Below are experts of layer 4 (counted from 0) of a mixture-of-experts language model. Rows are named router (the router's row for the expert) and show model dimensions 0-255. Each number is 128 + 24 x the weight over its row's rms, rounded and kept within 0 to 255. Numbers have three digits each.
After each expert's rows: "gets" lists some tokens that make up at least twice as much of what it gets as of all text. This comes from a sample of Wikipedia text that the model never trained on. Tokens count by the router's weight.

# expert 10
router:101100142104095141115128137115109158160137102137114129075109135118147094169142150103152134103119111154138114098128125164125138159068133097103110100137110136139106136122122121171150156129105068144179148139138110168110120128154138151113135078104087100107152141108162109112113106118110153117108109133136159126136104119164146156101132122131127111166149125145149127107156133083119138143102135105119129147135134126126108157138158093122149157145091169115142155115094164128135133141104182119136124098137094177153130119142134117141150090155171086155130100162153131148139124127130112124133173053158144126116169086109123146128102104129087149129106131163095089095160129141154122162146091117141128096144129174115090151123104143137096136185108073138135171126179120108130115158128132
gets: "ed", "er", "n", "k", "an", "in"

# expert 15
router:171145130117102098109124113097150142078118119111124122099107095101087145153108128163082163160145122119142104110139129119142144114084128169165114118138156134138122115104124144164102084080141152164117111122108171120177071090119110159148168138132107120112114101135122143118148182113116130140123143064145143150115197150143152154103136142113132090153144166166122145164098098102165089099123102127147091115121161119155167135137090146131165100181129117113112114138136118130103126174119121110121123125101145139127131156112122202119155114152094127147156149153132106136135149156127126101078139131131143138144109078144127135111141164146109154137110160108135134142104123143105114085114138128133143139153115132118148171146143155140132165137112112123171131072102121138149115135086127
gets: "\n", " |", "|", "t", "-", ":"

# expert 2
router:089138120106104128115159106114115138122145123111148120125140166112125099154145126121161154062096149168108107084140132162143168112153138154084087145091113145180100109112130163147167127153109143155169093096112133144166165092151141130122183138130117123102098111121073111137153131157127131129121142137136122130137092094087130136138154152100163168126137153119124067147139114114119149120082110136104137094154141135162131132119112151110103115146139164133131126121123169074128108141123101113108147149104123142067164093083114103127137133117098091124126142108144093146138154141114142139151083100127123113111142118157126117122121134124163167119127081132142130141127142121107143178103111119144123158129133080141128140160161112098160114120107110123158114190159129150186160095150139
gets: ",", "-", " and", ":", "th", " of"

# expert 14
router:116161122145153111117124161144129157183129149146149136106170094115159112145121138137136169117128138160169106161114126142084115151146153111112133133156092120142141079203107083107096113126066155151148139157079100108110105135105130106093138122128139109140112123124096130076146142145146151111117102126131117145164087116142163142088118121111110100103113115083145140133073130108090158109139159108134126109103120166138098073115098133112139119149116116101090140157108101133155139090132115099127134129132169130108083154114120095135121185162079156145098091126111134111139160132158120159149171125117109137109103128137125121131139136109138105107107106161121147166071139114122157093112125119137133132140162138111158152120168140131127121094088139147133165130105170105076137127121131
gets: " ", " the", "y", " in", " a", "'"

# expert 7
router:085111134155112112140106107155105114159129166134136097135157109066183096144102143141163100090133145135124118163117122139115122151142120131073142155106116120150134102106084109071182110103075154163131093117118090157134141102102164147105130149176150115087124107124099094138139097169135149161155125158087167103120101084115165127167142133144158147109162169104091119152106140136134126107151131124131108086153154126146116116126129164133144101125164110125093131164078090137100159138132098088111133168104116106096147142122085100139125129139130152099143137116081113156122112117110159118124099102136120140112136122151137101121075131161170145150129151119129096131128134119143108132148158131143112116124137089136120159137103112138145138076086143172124118132129118100147139138116105
gets: " ", ",", ".", " and", " 19", " 3"

# expert 9
router:113136130154138096168118121114151143092103107153148133110163050090152139137103121159136144130120103171115097142126115106115137152126158178117133106104119145090117136168104077091129114097133191168130090138126122093142107115093129121137157132133180127093144148154122152118184134140087089141104128116143126100130119129139177144156120115166144149123125123133136163131128155123130156101122151128122091115142147119101135112122152131154116126133117125137095139137088121181093124172131145109101135151138103120186107148116146126109119137141130154131120101134111118150119148086133100131113151088117126140141108140168202139175094115129171152102089108119137127145107122132166142133125144138122074094132135118191104180118111155131128104146131156144160135084098112106126108165147089
gets: " ", " |", " in", ".", "|", "ur"

# expert 6
router:134115083090176181128144103121128112131128133141139148131136154152110131102106108156112084107136112123102132144116109141174161107147112133141122159106149111092102087155140173132117106152181155100108181134121087130103147168169120141127164129114126080114140121134145185165139144157167125149153099113145137143140149115134160137135126093123115116126128127125105164155192099145089174150138103150124124128137131106103110119144128138142136186139126117142167130142135092109103139138151132110120121133101154105120146134142119123108074127105156129110157158157127102095140112130105113170177137164109139169090116188109151085124131142130111113085093173143128105143105134118114123122125106127103137182113165136123106079107114125084156121123178126122089132108119148100093102128109102
gets: " the", "e", " a", "o", "a", "ri"

# expert 13
router:134072150139134130085120147125094130100150147140097109141137114101124133093153129138158115129149158148135136145089106121143109161112145097104169131086125129122171132136135140083140130146088096125131091131143100113131126120109120156113073108167135133097137120162100118140151098125110112131144131157138139142124087119119135112123133143157153120127136199080074106113150106182118123122146121127103160134115151136119099099127145159197107103159138115125165145148132106139113153129123125124143127148094135106130167135140108119171108146076110115128150130116101131167119086121104186119071097110179107149139159132101141162133088149115157102149131163139072120109127144146112126134134159127139099130130127094106122101124105131183167115133088180164113095111162107143139142102133182
gets: ",", " (", ".", " 19", " 1", "le"

# expert 3
router:114161123144079112153166158128130109152156130109123104132108124087136147080140126135117089157104156153123121095151114116145120123101115157138149095168104115057156165140142132126136111138120137094087149127137125126122130166130137103132117120148149151165155101137143097121115109134118134109107145159126132151101147146111105073137113131181116144139115120106124120149063177090125129082114111156145123116107099138110120104084139140105085142096132117120110114107120147126144141103154095173096105152132122137134126132084123159088167131080154134127132109080107161107105172131104142120107165156128178139146116104145122083167155116138162149132139092077180151130132143111112126160140119092123139167152121114163168162122149109134124108135099124147135125166099075144078113118149144
gets: "s", "ing", "al", " of", " S", "S"

# expert 5
router:149121128121160095137151140129109112158120159110126133144083140189107106069129125139137175096144125150131102138096104123152144137169094153154085131142161118158090107094117133120111129100126136109122153124128141116092116165107147097141066164121132145105146166171129135182115136141115110132136135158102129128142085075154115126136093142086102114097133160130172129077145138188138123135128109153157171140110131092124145147105149121115078154134143148132139127098142103140175129108122119195123129132146139084121118146112107110112116136138074103116141135132148124142068098145129122131099148118096117123163078160168118115136155086140143155112149127137120152128145092131112155108170103131113133131082141130124134130133162123166117134118125157069130127160104155145172133143144117
gets: "\n", " (", ")", "'", "in", "ic"

# expert 8
router:073143095147080133149109129154159161144108129107165122147088109109161165096110178141089121121127137116112133098107136121103114161125141121129179088152149134117159188109137154129122142129112138130141162119182110141130111112142102098167127144123120168156105130172118114107156118126121150086142154128134106119153117137109089113111139125182141154126119122108106115099125147126133120118114109155130151094123151142134110140102152129092110084106150072114123118173090140103140156156116083095128137159102125122106138102102124108096130132145099123131122153119093152101107180084143108109153145180138135165152134147138143088117124100110187116158124107103128173122135135129072107160107150127114123137139115078147147114143110076150102133143123137149135108124140090125070124110127073
gets: "s", " S", "ar", "or", " re", "S"

# expert 12
router:148133128106118158109068183130115151111144173163117140110140134148129104139154135067125107135097138120168120167117141108087113138175113117152178121152090154098145113120155176121146130152118119100100105108158120098163122085165133124128157156109116113140107141079119128110089143095094155086162103155105146139114110141131121125122151146097164086145151082158125128134112076139105156136164186126155150121136143125139129100139110111156144146119113133126086118096146090116144103152112131165142173139158133148105109115128147109130143152119107158134129099115120160118127115135105087174139105130083130098133156113052114116121139128109091110143173112113157150148146127108121124127102160165119130126143140145129160123104104116127161130147174149125128109098081167101106142116145128
gets: " the", "n", "al", " a", "re", "c"

# expert 4
router:099131117136126148110142109127097117124113088093141130162138131150143114146137140093144153134142095046146186122117143138122146112097118083096105102109138151169141141105137112087171149135182075091100116152159134190142157154107102108106122121159102118126157088108135100119147093136146129161119118120119100113116129181138104132157095085108109139136064086144122156147184134114158095141106104121135105178113129166142136116143111132122142120138162143156106086145157171137164100120158137153134109138124109119135142132125152143106124093143142184160089165136120132120167113112117152110131112102125160089108103148110100161115122152127084148169124123116142094136127116163157131142138123104166151127142123146151125122130133144148150152107164114111155133132162141141157110113095128
gets: "\n", " of", "ed", "d", " and", " to"

# expert 11
router:159082136164135105139140135111150121141136111137135125082130148155126178144127104137119098140166103152114143140116143137110142083147147102157139180107160121113136109161104117122121167109159123128110131124146124074187094086037105134149120114111126176220153115150147117117134099097132104131138101147149140116127186124107092107143105126151137154121145149143133131162112117150119099176153146113100139141116151090099087130139122145108130108127094126110154138141101169148090124101116099092146125128137115125167125085194123095157155155134158118101107133131149150105127132132132137133094146174137104107120115101148127139139091132153080100130177153116126108129141130114126100117123128149142140108124127132099079120142168098107081125095110090151123126118132124144126140136129151
gets: " |", ".", " to", "o", ")", "c"